Experts of a small language model.
Experts: 32 experts in each of 9 layers, 2 picks a token, a softmax router.
Training: 790M tokens, 12050 steps.
Below are experts of layer 5 (counted from 0) of a mixture-of-experts language model. Rows are named router (the router's row for the expert), down (a neuron's output weights, with its number) and show model dimensions 0-159. Each number is 200 + 40 x the weight over its row's rms, rounded and kept within 0 to 999.
After each expert's rows: a language model's description of what the expert responds to. This comes from a sample of Wikipedia text that the model never trained on.

# expert 8
router,159,177,238,270,145,197,205,156,219,284,186,183,176,205,215,188,176,182,228,160,146,188,118,185,264,208,182,176,230,181,203,222,257,181,256,227,163,162,200,212,228,217,239,297,245,110,145,220,231,265,239,219,210,205,194,214,260,237,154,160,251,204,215,155,191,247,193,269,199,203,192,144,240,141,194,221,213,229,186,219,215,190,161,196,146,173,241,246,90,216,216,161,159,209,187,188,323,192,138,185,228,267,143,214,237,180,154,261,217,191,158,202,211,163,216,167,178,183,130,157,222,268,189,242,218,233,256,191,145,230,237,179,166,219,244,171,265,235,237,165,164,228,227,203,215,173,234,166,263,189,270,229,178,246,222,137,201,174,267,190
down1,183,217,220,181,181,193,188,190,230,254,212,136,216,236,182,165,197,226,184,173,223,261,234,150,175,202,219,205,199,196,163,243,166,181,203,185,189,187,212,142,161,241,210,241,250,223,170,223,236,319,230,162,208,257,214,178,164,278,171,142,215,177,199,196,175,192,226,225,217,172,240,196,202,212,268,181,196,150,181,209,224,216,187,184,239,181,251,226,112,195,192,200,187,172,203,154,198,247,168,199,172,187,236,302,205,264,196,173,138,255,136,227,258,209,195,201,276,171,263,180,239,181,226,164,259,202,181,104,139,212,171,198,228,185,217,277,201,216,225,211,238,266,176,194,236,247,212,183,200,193,167,165,200,181,155,188,224,241,187,255
down2,166,184,184,261,184,250,329,179,202,217,169,179,253,213,103,190,218,209,214,221,196,228,202,205,123,176,177,169,191,166,199,143,191,142,225,242,238,226,242,154,217,139,216,201,238,208,156,305,123,159,300,137,215,166,207,196,148,196,153,223,223,238,196,270,200,204,218,249,207,199,227,227,231,208,192,143,150,190,238,233,246,199,226,135,252,237,249,172,212,157,200,214,174,208,220,219,242,210,169,158,142,247,230,229,259,200,187,179,125,159,234,191,222,165,147,211,246,159,203,227,169,233,232,219,113,188,190,156,244,183,203,164,211,205,183,189,185,229,220,152,184,266,174,206,129,206,196,259,279,212,216,191,234,164,157,179,151,188,195,234
down3,222,309,219,205,219,182,205,261,205,176,185,235,196,279,205,280,206,274,142,222,189,136,202,169,151,153,160,228,306,231,208,220,249,155,132,177,126,188,304,201,179,191,223,113,227,171,205,174,159,257,160,226,223,214,252,224,236,169,186,208,112,217,227,187,145,240,174,166,161,193,263,269,207,252,187,174,206,277,150,269,221,210,200,166,116,184,120,232,214,171,217,292,138,148,200,183,205,264,136,205,133,179,210,184,222,169,262,200,214,220,228,154,174,225,189,213,238,170,198,178,172,251,194,239,180,202,186,240,235,130,236,182,194,179,182,151,181,162,198,162,190,181,151,194,247,230,189,244,203,167,133,150,169,183,254,176,208,215,193,155
down4,202,147,232,202,219,251,227,249,234,232,184,144,159,231,139,186,165,282,221,176,250,176,245,142,203,229,198,194,232,206,225,243,270,172,234,257,230,190,220,184,157,316,205,232,181,185,196,258,217,145,277,268,161,263,240,189,276,164,225,178,168,158,164,184,222,200,215,224,222,188,191,197,142,224,171,206,219,196,255,180,210,239,287,258,164,181,211,251,170,170,249,250,178,200,207,198,223,184,183,210,227,206,200,199,287,233,217,183,213,222,265,165,254,211,273,215,211,262,179,228,262,198,169,191,210,190,192,116,223,176,143,161,242,197,173,216,196,257,235,220,182,267,184,211,232,215,160,212,173,147,176,199,233,220,164,212,241,189,187,143
down5,158,206,177,213,229,110,209,202,159,238,175,244,232,235,178,236,166,211,194,262,202,193,204,145,198,184,158,186,170,251,234,262,174,180,140,173,182,208,194,215,167,210,210,201,217,141,150,155,181,174,101,203,169,168,161,270,249,163,173,147,207,99,233,212,196,205,247,193,211,173,235,177,212,202,230,154,174,191,225,199,189,194,180,167,160,92,237,217,167,187,199,163,158,187,178,228,229,246,211,148,193,285,182,202,225,186,179,167,223,173,202,248,259,137,133,189,160,212,294,235,168,174,322,188,177,204,177,141,216,187,184,146,184,194,239,200,196,220,179,182,201,202,210,210,259,206,133,138,183,293,206,196,167,200,233,208,240,193,128,189
down6,231,229,206,184,187,218,234,211,233,209,217,169,232,226,203,277,213,233,153,235,253,212,210,146,252,188,257,157,279,189,205,258,193,142,211,280,267,188,162,211,145,271,199,172,183,192,169,176,258,185,221,153,252,167,179,147,240,228,154,226,198,136,176,214,257,161,180,155,171,254,227,216,204,222,214,239,252,172,206,214,247,238,241,219,141,159,220,239,244,151,233,216,174,250,114,215,225,272,228,235,202,138,189,193,228,167,234,225,183,198,232,178,246,145,225,173,165,222,207,203,269,215,311,261,162,260,206,255,219,240,230,129,187,175,198,148,240,172,227,205,204,165,194,287,237,253,269,181,269,191,265,255,245,221,219,175,206,173,210,235
Sentence-final periods and the line breaks after them, along with section heading markers (==, ===) and sentence-opening However in narrative biographies.

# expert 17
router,231,231,183,178,165,184,258,108,147,276,204,184,206,221,121,142,153,195,75,226,269,215,188,223,238,174,153,195,213,257,199,153,160,212,224,128,214,143,245,173,195,229,215,221,195,211,185,123,232,167,189,177,166,201,203,185,228,212,198,176,166,175,271,249,232,185,207,229,247,162,234,215,250,206,211,118,200,177,223,234,222,269,180,231,178,195,148,173,183,244,219,189,177,258,243,215,253,208,249,195,183,197,259,252,205,202,215,167,165,242,189,180,142,161,103,194,166,281,224,161,220,96,241,263,142,177,181,143,205,221,207,174,196,256,259,175,193,259,168,199,169,162,181,244,226,191,226,177,156,221,204,205,151,211,241,148,215,246,192,267
down1,153,154,166,246,195,150,185,225,189,183,229,174,214,236,148,197,234,267,224,168,179,214,259,98,152,192,172,171,169,194,177,139,189,202,278,217,184,206,181,263,222,163,189,163,228,193,307,121,246,224,214,181,174,186,187,197,163,173,187,206,211,211,257,311,219,214,191,240,219,188,206,200,179,184,169,236,234,236,143,211,269,251,184,181,203,228,158,122,133,216,200,127,91,175,138,214,183,283,200,231,205,131,185,229,193,198,169,201,249,182,142,135,177,220,88,228,168,183,314,228,204,168,158,191,143,220,260,199,230,213,190,146,201,205,162,186,219,198,213,144,229,193,265,173,254,219,169,216,186,216,184,94,189,280,293,258,207,296,236,202
down2,177,164,201,209,195,140,172,186,221,255,182,205,223,162,219,245,254,201,101,297,175,222,220,166,115,197,186,212,265,215,182,227,210,204,191,201,172,148,220,106,211,184,179,163,212,236,248,152,216,171,180,257,202,193,130,281,239,247,250,199,239,191,211,137,205,196,188,142,225,193,200,218,171,250,171,150,228,226,196,199,264,198,158,196,170,274,118,226,142,275,215,240,236,150,211,179,222,182,190,173,222,189,177,228,186,114,203,217,162,144,213,188,193,187,239,186,220,196,230,257,196,202,323,147,176,129,260,155,206,241,166,248,168,109,166,258,176,234,198,205,269,211,235,292,225,180,230,191,261,166,190,143,230,278,191,194,261,254,231,135
down3,213,269,211,194,154,254,196,232,180,257,205,185,205,204,196,185,133,207,100,176,170,255,187,238,275,251,223,175,290,160,261,195,237,204,145,216,173,177,202,196,106,216,250,225,133,232,169,251,232,142,187,209,236,131,271,261,272,216,158,232,215,192,286,181,250,256,239,272,151,167,245,178,249,198,227,157,197,154,220,252,195,152,179,269,222,122,223,177,203,180,249,158,140,227,224,204,216,239,134,235,235,222,193,202,192,158,151,273,205,167,188,178,188,130,151,159,220,221,139,186,195,284,190,205,167,177,209,173,257,234,202,194,288,228,166,208,202,223,221,136,221,137,157,214,182,217,239,143,248,211,245,210,207,199,244,98,244,160,182,192
down4,221,280,190,188,220,215,265,263,201,221,241,188,210,226,203,197,197,198,224,168,109,191,186,151,205,212,285,161,229,267,218,205,161,254,228,214,225,156,177,179,237,200,231,216,140,196,217,221,246,140,232,225,164,176,267,216,185,162,252,252,205,230,178,229,195,228,194,147,305,186,211,139,217,199,214,152,219,208,242,209,192,149,175,250,167,205,195,159,202,216,166,242,174,194,186,183,170,186,208,187,148,114,155,174,221,117,218,186,258,186,200,188,247,241,218,228,165,179,182,251,165,203,211,131,173,184,126,186,132,232,173,149,194,211,162,161,199,215,254,236,262,158,134,209,251,229,116,236,240,210,283,233,244,244,192,218,86,191,173,296
down5,193,133,190,180,283,138,190,143,184,183,175,269,235,179,172,148,149,210,199,156,204,166,209,177,140,125,252,124,220,252,173,192,223,128,219,162,219,202,189,234,162,153,188,129,208,224,221,228,141,237,148,151,198,213,208,250,174,196,195,157,166,163,139,233,243,195,152,181,109,142,244,187,210,142,187,195,224,193,215,211,256,216,244,199,179,154,197,195,180,153,224,208,145,178,196,147,154,231,136,166,195,209,135,138,155,184,208,288,170,205,155,251,260,195,155,190,163,196,193,210,170,125,255,249,189,244,149,152,204,177,193,148,261,190,162,254,201,193,194,206,167,169,208,253,221,200,232,181,206,205,148,252,187,160,147,138,93,217,210,212
down6,207,260,135,232,166,180,254,226,181,171,194,192,175,245,150,267,227,209,223,192,221,216,234,186,214,291,192,245,223,215,189,173,221,276,155,239,244,240,189,210,203,252,147,193,172,67,274,179,191,245,205,204,152,182,185,226,192,188,224,165,158,109,243,200,222,248,245,168,155,252,152,166,233,211,242,164,236,183,238,267,152,159,233,250,208,166,203,191,266,186,212,202,140,226,200,188,150,241,152,223,192,307,217,144,174,190,248,230,171,240,232,152,209,186,182,203,207,191,214,160,261,145,122,236,227,127,206,111,160,152,189,216,209,204,204,213,197,118,151,180,195,187,185,134,237,204,196,240,229,201,182,191,233,199,179,225,248,210,200,229
Colons, pipes and dashes right after infobox field names like Website, Club, Label, Genus, and before a new list item or quoted title.

# expert 18
router,220,180,257,154,209,209,220,266,235,173,154,267,233,270,195,156,171,157,208,149,111,162,213,239,271,114,267,279,289,175,245,238,192,188,177,184,176,169,155,215,188,189,202,160,154,150,247,246,198,163,159,188,206,173,227,233,176,190,168,195,240,184,231,186,274,275,162,153,189,175,80,115,197,153,257,271,187,218,193,179,193,204,174,120,155,171,243,168,266,166,173,190,220,267,209,187,219,250,209,232,216,163,255,201,247,208,162,241,259,136,140,161,217,176,198,214,237,141,87,206,225,212,169,173,250,231,156,195,199,200,140,220,158,168,132,205,152,214,199,206,181,187,144,228,186,193,173,150,244,220,193,206,196,228,146,180,180,194,200,200
down2,135,198,228,170,175,128,202,223,185,185,209,208,184,206,282,254,137,220,159,161,230,225,243,174,129,203,234,229,169,257,229,222,244,193,200,261,119,190,254,246,225,198,240,190,236,294,151,187,224,183,206,169,182,185,207,195,188,167,195,166,163,148,270,143,264,168,260,144,217,198,222,132,238,160,188,187,214,216,213,225,162,202,256,205,187,218,226,209,190,207,167,279,201,237,172,217,114,215,203,141,202,192,141,148,292,142,260,158,128,244,194,221,191,146,253,271,174,170,229,257,209,187,282,230,143,220,171,205,236,270,166,188,184,269,137,248,202,162,150,147,208,184,243,264,234,200,189,234,206,216,209,226,196,180,136,114,168,229,145,148
down3,191,165,156,223,151,228,231,270,173,274,164,144,208,157,200,151,182,224,131,176,266,128,251,271,228,179,160,187,193,189,247,232,180,212,243,218,273,227,155,155,234,97,190,245,217,151,136,225,188,294,227,209,158,242,253,119,223,198,165,210,274,156,215,179,184,207,193,220,198,153,199,226,170,160,243,163,221,190,226,221,205,154,194,170,120,200,170,161,185,247,159,205,156,157,228,218,338,222,223,194,207,130,189,216,239,175,198,221,241,186,144,210,223,290,152,217,212,155,230,320,260,226,217,184,181,192,211,133,179,165,199,142,190,236,170,169,286,259,156,153,204,214,118,112,193,273,159,245,174,120,238,250,193,150,182,237,252,189,129,112
down4,137,119,204,197,281,123,200,209,224,217,218,140,192,167,208,142,168,144,212,255,321,187,178,228,266,174,185,199,243,257,259,116,169,201,288,179,153,196,206,228,193,183,182,195,235,166,185,197,177,152,206,225,297,217,130,193,221,224,225,210,168,222,130,228,218,199,201,267,211,176,215,121,158,180,268,137,180,177,246,193,249,212,188,235,233,200,205,174,164,157,194,224,221,195,269,194,214,244,193,167,255,223,188,161,210,238,175,154,204,216,211,223,249,122,212,218,240,208,208,253,231,214,226,178,188,165,175,251,199,192,192,245,144,263,234,259,243,268,186,157,201,283,182,177,166,233,201,162,267,187,211,173,192,160,166,271,200,231,223,233
down5,196,251,207,163,233,213,189,177,142,203,207,178,225,198,198,149,208,203,218,138,135,217,201,186,178,165,213,206,168,204,134,171,237,235,205,209,116,194,193,140,231,211,186,284,192,236,283,228,143,171,240,208,239,148,239,200,205,228,170,204,214,212,256,120,213,203,153,205,206,173,216,208,162,163,250,295,243,255,149,299,201,163,221,197,174,157,148,217,256,235,244,222,146,153,193,270,261,106,214,190,193,162,160,226,197,134,216,194,246,150,158,210,225,143,154,146,199,179,157,189,217,223,137,161,204,201,205,258,245,173,169,186,219,224,250,232,184,191,238,203,216,227,230,231,296,246,249,231,185,273,211,232,244,146,176,171,188,181,206,247
down6,204,220,215,254,203,223,183,197,238,232,223,253,192,245,189,193,173,252,252,160,201,182,170,186,174,222,204,219,192,192,186,206,251,186,227,236,180,249,223,125,218,100,167,214,206,148,182,178,175,244,170,247,209,192,224,235,207,186,241,225,138,252,179,229,182,202,201,221,191,212,191,200,215,254,187,182,228,216,198,214,188,213,166,164,156,233,157,199,149,203,186,142,148,262,197,244,275,200,107,215,196,181,223,143,170,130,197,164,210,185,157,146,196,157,221,166,246,238,142,229,147,302,190,211,192,232,195,203,250,197,140,220,130,291,208,248,157,236,170,263,175,289,151,248,249,122,190,228,117,205,117,199,202,188,161,219,155,171,143,304
down7,174,190,184,118,245,173,247,253,229,155,239,200,107,141,130,203,184,205,166,122,179,159,198,231,206,81,211,210,304,240,246,176,254,116,270,166,201,199,234,160,181,199,237,157,192,118,185,247,233,170,271,182,254,199,196,255,179,234,112,174,225,178,157,193,242,180,186,283,183,172,183,212,187,120,190,200,236,144,187,190,259,217,210,127,214,195,164,176,144,234,240,176,253,259,217,113,184,210,217,173,215,260,196,110,194,127,195,177,147,118,188,179,181,155,179,172,180,205,193,208,229,163,105,229,212,171,235,191,249,329,200,212,184,160,224,213,171,179,207,155,180,178,219,238,181,226,165,159,188,204,214,182,213,165,216,227,182,218,150,116
Opening consonant clusters and pieces of ordinary English words, often adjectives in quoted or descriptive text, such as sh-arper, sl-ept, bl-, fl-.

# expert 29
router,204,211,306,192,265,166,147,140,179,162,238,154,266,232,198,258,235,269,246,221,212,182,229,217,127,205,211,133,181,222,139,233,237,230,291,196,236,243,175,210,168,175,271,292,211,210,177,153,247,116,267,248,231,240,188,166,269,225,232,195,171,137,199,203,165,118,266,280,196,206,151,225,169,196,204,181,151,221,217,156,177,215,215,244,215,106,186,232,98,256,190,182,282,170,159,174,191,189,127,178,179,293,143,234,211,191,200,231,220,223,185,164,155,100,209,197,105,211,139,183,139,273,232,198,272,183,225,210,172,248,193,206,268,226,240,205,240,237,247,178,173,210,179,207,143,204,249,213,260,170,256,154,156,210,155,201,153,236,234,161
down0,146,198,184,233,262,187,222,207,239,199,179,185,151,178,225,174,168,242,134,231,234,255,201,253,207,292,268,166,237,253,244,253,129,297,179,212,188,153,257,197,194,200,155,163,190,192,302,171,196,172,209,208,167,194,205,280,200,99,203,211,111,202,136,148,162,180,199,161,199,282,182,202,204,208,178,118,214,221,174,156,202,211,187,233,194,168,130,192,232,182,240,230,197,255,220,196,218,138,238,203,200,180,197,207,146,194,189,182,230,236,148,254,176,187,222,182,151,222,303,149,283,226,204,222,147,222,232,166,207,139,209,177,165,220,242,191,247,195,205,179,175,93,236,145,227,169,202,202,205,132,227,167,226,185,230,174,202,256,126,266
down1,242,152,214,133,203,175,202,218,200,101,114,162,270,105,219,204,249,199,174,219,185,238,255,267,145,163,245,183,233,152,247,192,228,202,161,191,172,171,173,175,219,124,208,196,192,198,193,220,177,160,241,210,190,214,251,210,222,194,227,273,200,223,88,197,193,145,235,195,184,145,199,188,199,226,188,203,154,177,191,292,192,199,197,239,231,219,101,190,137,165,193,142,244,274,265,276,211,196,172,168,237,143,238,139,244,157,154,258,169,228,228,138,135,158,246,119,233,144,169,256,139,134,212,207,195,207,111,221,218,258,238,195,162,234,189,177,201,159,240,245,195,226,191,197,178,216,135,173,219,181,205,182,257,134,156,253,152,234,225,177
down2,238,191,325,189,231,99,201,137,171,169,129,194,185,218,132,201,262,221,210,213,195,154,145,116,212,184,173,172,280,109,268,197,171,163,209,198,199,213,203,186,255,156,210,226,240,180,209,221,204,202,236,232,201,208,161,219,197,235,156,221,211,241,184,231,203,181,223,231,229,248,189,196,196,239,205,197,198,284,167,267,216,200,177,216,217,152,140,231,217,176,163,235,262,181,233,147,190,184,158,153,199,182,253,232,122,198,193,271,220,184,232,211,223,164,222,191,162,270,193,194,171,236,186,203,170,96,155,219,194,209,209,174,292,183,194,157,213,177,133,272,183,195,232,264,190,222,174,247,303,166,215,263,190,125,206,216,212,177,201,211
down3,266,132,222,203,196,259,227,215,207,105,223,216,126,173,219,159,182,202,137,208,153,163,193,161,162,213,189,159,172,149,116,205,221,254,212,145,264,222,217,239,205,182,184,211,264,107,177,164,196,184,186,168,203,192,142,179,245,193,320,223,197,226,266,201,216,159,221,192,153,172,200,198,258,237,231,146,150,260,180,221,204,206,152,220,161,191,223,210,130,187,186,193,182,194,180,241,263,99,183,185,165,215,237,250,160,210,163,223,253,175,192,204,211,146,149,152,209,202,189,191,140,189,188,193,233,160,268,222,200,294,200,124,186,205,171,195,189,175,211,173,266,122,264,162,214,146,96,187,168,187,233,254,120,238,181,209,197,275,221,157
down4,237,216,182,229,199,176,179,207,158,174,199,195,133,155,204,230,133,178,246,202,150,164,237,236,228,235,202,282,215,222,175,153,207,218,267,257,210,186,170,188,118,212,206,226,176,201,196,190,190,277,179,227,172,108,162,198,205,214,232,232,133,239,239,212,232,227,235,230,139,182,195,250,236,208,233,209,193,183,137,220,169,206,186,209,254,183,80,232,241,181,211,189,230,158,209,190,192,158,185,201,213,183,176,186,148,237,133,178,299,199,177,194,178,178,191,226,232,284,223,228,184,163,120,177,210,151,218,240,184,184,222,160,261,176,257,248,197,207,98,134,197,207,184,196,224,237,310,126,295,211,171,222,175,180,266,242,205,125,196,237
down5,236,220,157,129,229,223,147,250,232,215,214,256,261,238,215,179,184,176,186,215,146,212,196,201,239,265,217,171,178,251,245,202,225,180,125,108,228,202,197,134,202,217,230,135,258,130,142,165,178,197,270,119,168,202,223,244,235,162,201,153,150,196,192,176,230,143,171,232,132,190,244,212,245,198,263,129,125,170,183,212,189,152,114,325,208,172,198,196,161,169,250,228,298,213,222,146,247,223,188,181,272,164,229,148,193,132,194,239,181,212,205,179,167,135,150,156,223,162,223,232,170,278,191,208,218,149,238,281,230,181,219,169,248,171,208,191,169,177,235,188,304,204,210,219,131,193,175,184,265,172,269,185,233,240,197,215,160,182,172,207
Last digit of years and numbers before a closing parenthesis or table pipe, such as 194'9' (aged, and percent signs in tables.

# expert 0
router,260,165,216,202,220,160,211,226,199,226,230,160,212,152,198,253,172,191,122,240,203,218,231,251,169,219,218,205,132,232,210,173,193,192,197,244,219,221,235,237,186,262,181,212,154,247,290,203,195,233,198,179,166,264,172,127,197,191,227,270,198,185,211,210,264,157,234,240,218,163,248,165,166,143,284,274,230,141,134,217,281,151,264,202,200,205,141,250,233,171,290,286,216,152,199,177,183,236,191,260,188,218,192,250,163,153,157,164,278,170,205,212,129,204,228,141,247,166,182,230,169,255,261,242,163,207,200,244,134,183,241,179,282,206,238,182,224,125,232,237,255,165,182,216,125,110,183,237,158,204,195,241,197,194,246,183,159,238,215,160
down1,212,167,199,173,215,161,229,184,151,188,171,142,140,118,194,258,129,244,202,189,214,192,247,199,301,200,256,304,234,244,242,160,242,192,192,253,219,218,190,207,176,204,187,258,259,166,163,206,241,195,227,145,239,125,162,270,135,229,189,131,182,243,174,174,145,264,180,235,206,166,210,185,258,209,221,233,259,138,216,231,227,297,290,164,182,213,201,221,177,175,229,209,181,133,166,174,252,199,235,165,255,253,182,201,241,216,165,190,229,139,171,156,256,244,195,233,203,272,216,267,153,251,178,124,100,185,218,161,222,252,225,147,182,244,167,206,235,205,174,134,230,219,168,166,261,204,209,177,230,140,306,198,272,192,187,162,189,132,203,160
down2,201,193,237,198,169,171,174,167,196,254,116,186,219,94,231,165,216,160,275,209,151,171,208,180,222,191,148,181,189,91,232,238,196,200,143,239,203,176,230,193,205,158,242,143,228,227,141,259,149,174,243,164,289,216,209,194,189,188,193,174,153,154,266,232,197,293,201,134,214,240,214,226,174,237,221,157,238,187,241,217,217,184,167,141,224,228,260,203,232,183,141,204,166,174,260,169,197,177,262,132,196,138,232,181,225,216,163,263,172,219,199,194,227,152,200,134,174,137,174,214,237,158,209,230,190,209,155,126,264,136,186,158,159,196,180,222,144,180,243,247,215,208,265,208,232,244,213,181,125,187,158,138,233,218,174,247,235,177,178,131
down3,236,205,198,121,232,174,184,161,157,214,200,203,202,164,182,292,187,223,208,183,286,199,164,290,183,170,227,176,200,242,222,200,225,137,190,203,183,186,172,222,242,217,134,249,130,271,173,190,133,246,160,235,227,206,247,213,165,160,145,258,244,181,149,230,259,224,264,247,251,182,213,118,173,183,188,200,232,151,199,173,197,217,203,203,248,223,195,169,227,214,188,179,158,254,204,191,100,208,177,220,261,155,217,155,208,270,188,148,139,234,224,202,181,201,205,252,172,214,253,158,225,130,193,184,188,251,131,191,239,191,147,296,258,185,211,158,193,209,179,192,217,165,92,187,129,196,260,162,213,204,108,232,177,179,158,266,193,260,324,264
down4,243,126,201,193,242,203,195,200,251,174,168,213,241,158,182,186,256,264,162,198,222,156,304,208,191,277,189,215,219,161,241,247,189,147,196,269,232,172,204,192,156,193,195,245,81,223,198,150,235,144,244,220,216,177,181,200,221,217,241,244,166,136,189,223,195,169,199,255,175,201,283,252,212,230,173,131,188,260,212,245,198,191,232,222,181,196,188,268,183,237,269,288,152,170,190,176,187,196,266,246,247,277,208,206,184,188,162,170,251,225,152,137,159,160,215,160,211,235,117,210,116,209,164,201,244,163,148,167,205,251,183,187,153,266,158,228,226,209,180,161,112,239,143,302,192,249,144,264,218,243,154,218,195,229,209,123,290,241,174,269
down5,204,190,228,171,206,187,258,184,198,143,271,155,267,124,224,251,268,102,240,226,209,220,218,191,219,176,196,213,182,182,165,186,163,186,167,173,172,174,194,260,178,208,216,140,275,231,265,135,247,185,236,201,149,190,182,196,183,179,168,165,199,214,214,231,192,169,94,224,217,187,211,190,164,198,142,211,210,202,243,176,257,181,203,170,189,156,228,229,103,173,189,169,237,236,171,186,207,255,222,250,185,166,159,178,204,188,243,253,242,234,173,301,118,194,221,179,223,187,244,214,161,177,245,138,187,215,169,175,53,223,221,245,120,231,211,164,194,196,200,268,165,184,236,208,195,217,182,184,182,227,176,159,223,211,186,211,144,227,233,200
down6,157,217,211,195,167,153,232,175,166,139,201,230,195,279,224,243,220,230,248,224,138,196,223,177,224,166,199,191,259,143,194,178,291,162,173,204,214,154,172,181,149,155,144,146,237,236,197,128,253,181,208,107,139,118,244,168,214,255,213,187,284,197,139,265,153,219,229,182,232,175,107,277,159,193,166,228,148,265,199,167,136,161,218,143,111,218,219,197,227,210,138,116,218,161,176,187,106,205,132,241,201,153,189,230,174,158,172,166,238,185,173,197,200,153,98,217,256,199,267,156,195,149,177,155,171,202,208,226,179,208,236,189,156,106,189,197,232,234,169,162,233,153,213,189,171,229,163,197,244,165,208,230,241,180,171,223,186,214,244,189
Given names and first name pieces starting a person's name in lists, tables and credits, such as David, William, Lee, Kath.

# expert 23
router,168,192,183,181,157,217,298,193,123,163,156,168,226,235,265,241,235,174,234,257,190,191,230,157,147,230,173,166,184,183,162,242,222,216,145,174,222,215,190,227,172,208,236,155,245,206,195,182,189,179,225,229,179,241,164,86,163,242,173,249,240,247,173,204,130,145,240,190,117,174,178,247,201,203,182,222,107,223,209,221,204,219,255,214,170,193,146,151,228,227,150,208,161,118,222,185,111,252,203,129,94,184,190,153,260,207,209,206,226,190,181,149,282,224,183,172,215,182,181,126,154,153,218,136,261,170,216,212,216,176,265,266,284,190,153,195,168,197,187,175,169,184,215,142,132,162,190,262,243,161,215,165,272,188,169,187,235,135,286,190
down0,215,151,241,218,226,291,171,191,160,241,221,209,181,135,130,240,235,142,234,311,229,147,232,171,168,263,214,134,168,194,253,166,197,244,252,165,159,240,215,227,147,218,183,221,160,262,189,172,234,171,223,178,153,223,245,121,280,203,236,170,188,204,215,150,203,210,157,258,191,205,174,225,199,154,157,201,252,194,228,219,219,220,216,176,243,200,148,216,229,169,206,250,222,192,95,282,215,198,164,268,208,244,202,249,267,182,177,151,214,150,175,214,184,243,178,202,184,190,213,227,199,192,194,175,242,220,222,215,265,230,184,162,182,264,245,224,236,159,190,168,197,109,240,169,256,237,190,229,182,158,235,248,157,224,196,205,176,209,179,176
down1,142,208,148,177,192,178,202,173,272,198,239,195,213,151,159,165,139,225,207,239,241,270,314,253,210,171,191,239,134,213,190,206,185,176,210,214,244,253,213,225,180,224,140,186,216,209,113,194,177,180,218,214,191,196,181,172,210,180,132,292,162,198,248,172,277,182,206,197,185,207,252,186,175,184,185,203,217,154,207,149,228,205,126,217,177,233,212,190,265,232,213,241,151,218,144,244,196,184,161,204,322,260,198,185,237,236,292,250,149,202,230,239,165,224,254,170,206,250,199,225,147,221,137,239,215,212,204,247,212,180,234,182,202,226,185,180,219,185,273,184,222,108,224,175,215,188,178,278,220,224,218,198,230,224,185,162,145,271,224,232
down2,176,175,262,218,177,204,182,199,213,173,167,161,235,135,253,258,206,146,203,140,235,184,292,178,236,166,153,214,282,157,268,228,224,266,316,134,179,211,242,216,199,171,163,236,241,165,225,244,179,244,163,199,182,233,181,132,187,263,172,177,167,288,209,240,230,213,162,183,222,213,191,111,192,208,224,186,233,256,195,164,160,166,125,93,184,116,182,263,219,156,258,178,115,197,215,238,195,168,227,155,166,229,191,246,118,258,199,223,203,211,138,259,158,206,225,212,199,134,229,207,188,232,161,251,193,148,216,201,247,201,149,208,147,235,223,243,201,223,175,239,220,148,280,236,211,236,225,187,225,198,155,149,246,187,247,184,170,237,141,138
down3,233,228,235,263,148,181,260,236,109,127,249,255,235,231,233,198,211,190,216,140,161,221,185,242,179,131,149,221,250,200,214,240,246,182,247,262,183,147,236,187,105,258,160,228,223,198,177,196,196,256,170,200,165,206,203,209,182,171,148,240,221,174,179,186,200,120,163,236,151,176,217,193,199,151,176,201,234,225,201,219,254,203,247,188,204,120,151,249,206,242,220,149,165,219,167,229,254,167,173,160,218,205,246,188,192,218,188,274,191,201,218,150,191,140,216,212,200,124,218,193,149,173,193,160,234,274,201,163,205,283,172,97,247,213,223,118,182,238,184,224,177,226,190,137,209,198,192,240,212,208,200,152,133,151,187,172,280,126,191,247
down4,170,230,161,137,269,227,159,203,230,136,163,234,125,157,233,217,167,239,240,192,205,200,190,205,177,216,267,289,212,213,229,177,162,150,184,280,203,193,186,201,196,238,139,193,132,238,184,210,209,139,222,229,176,260,157,220,170,192,174,185,114,269,178,203,216,226,186,211,178,220,185,161,243,157,271,216,210,157,216,203,175,196,213,147,195,202,205,218,209,104,235,244,207,199,173,167,220,248,206,162,236,211,271,205,227,179,146,224,215,186,322,211,187,293,149,222,186,171,164,200,149,205,134,236,216,108,191,171,206,217,162,199,227,215,156,186,178,220,213,163,210,82,177,230,200,179,194,187,223,250,204,251,207,139,245,199,166,202,121,225
down5,182,196,223,171,178,108,164,155,190,191,169,175,142,216,159,181,166,171,189,180,192,206,209,204,209,237,155,187,136,209,216,235,206,196,201,212,241,205,250,163,290,209,192,234,202,265,166,181,216,131,167,102,109,224,171,194,267,203,256,205,150,162,156,204,222,234,259,172,212,204,132,165,184,210,203,276,209,151,196,203,232,215,210,209,259,179,195,200,186,197,154,193,131,176,190,292,236,185,221,188,264,207,219,190,212,195,185,198,288,229,94,184,191,263,141,144,237,155,213,317,195,239,212,165,253,96,258,146,147,195,256,260,198,259,167,209,147,171,130,243,230,246,237,176,201,181,202,194,169,249,245,206,226,203,219,199,149,246,215,202
Field-name words in infoboxes and tables, such as Born, Released, Coordinates, Successor, Dialling code, Total, plus BOM bytes.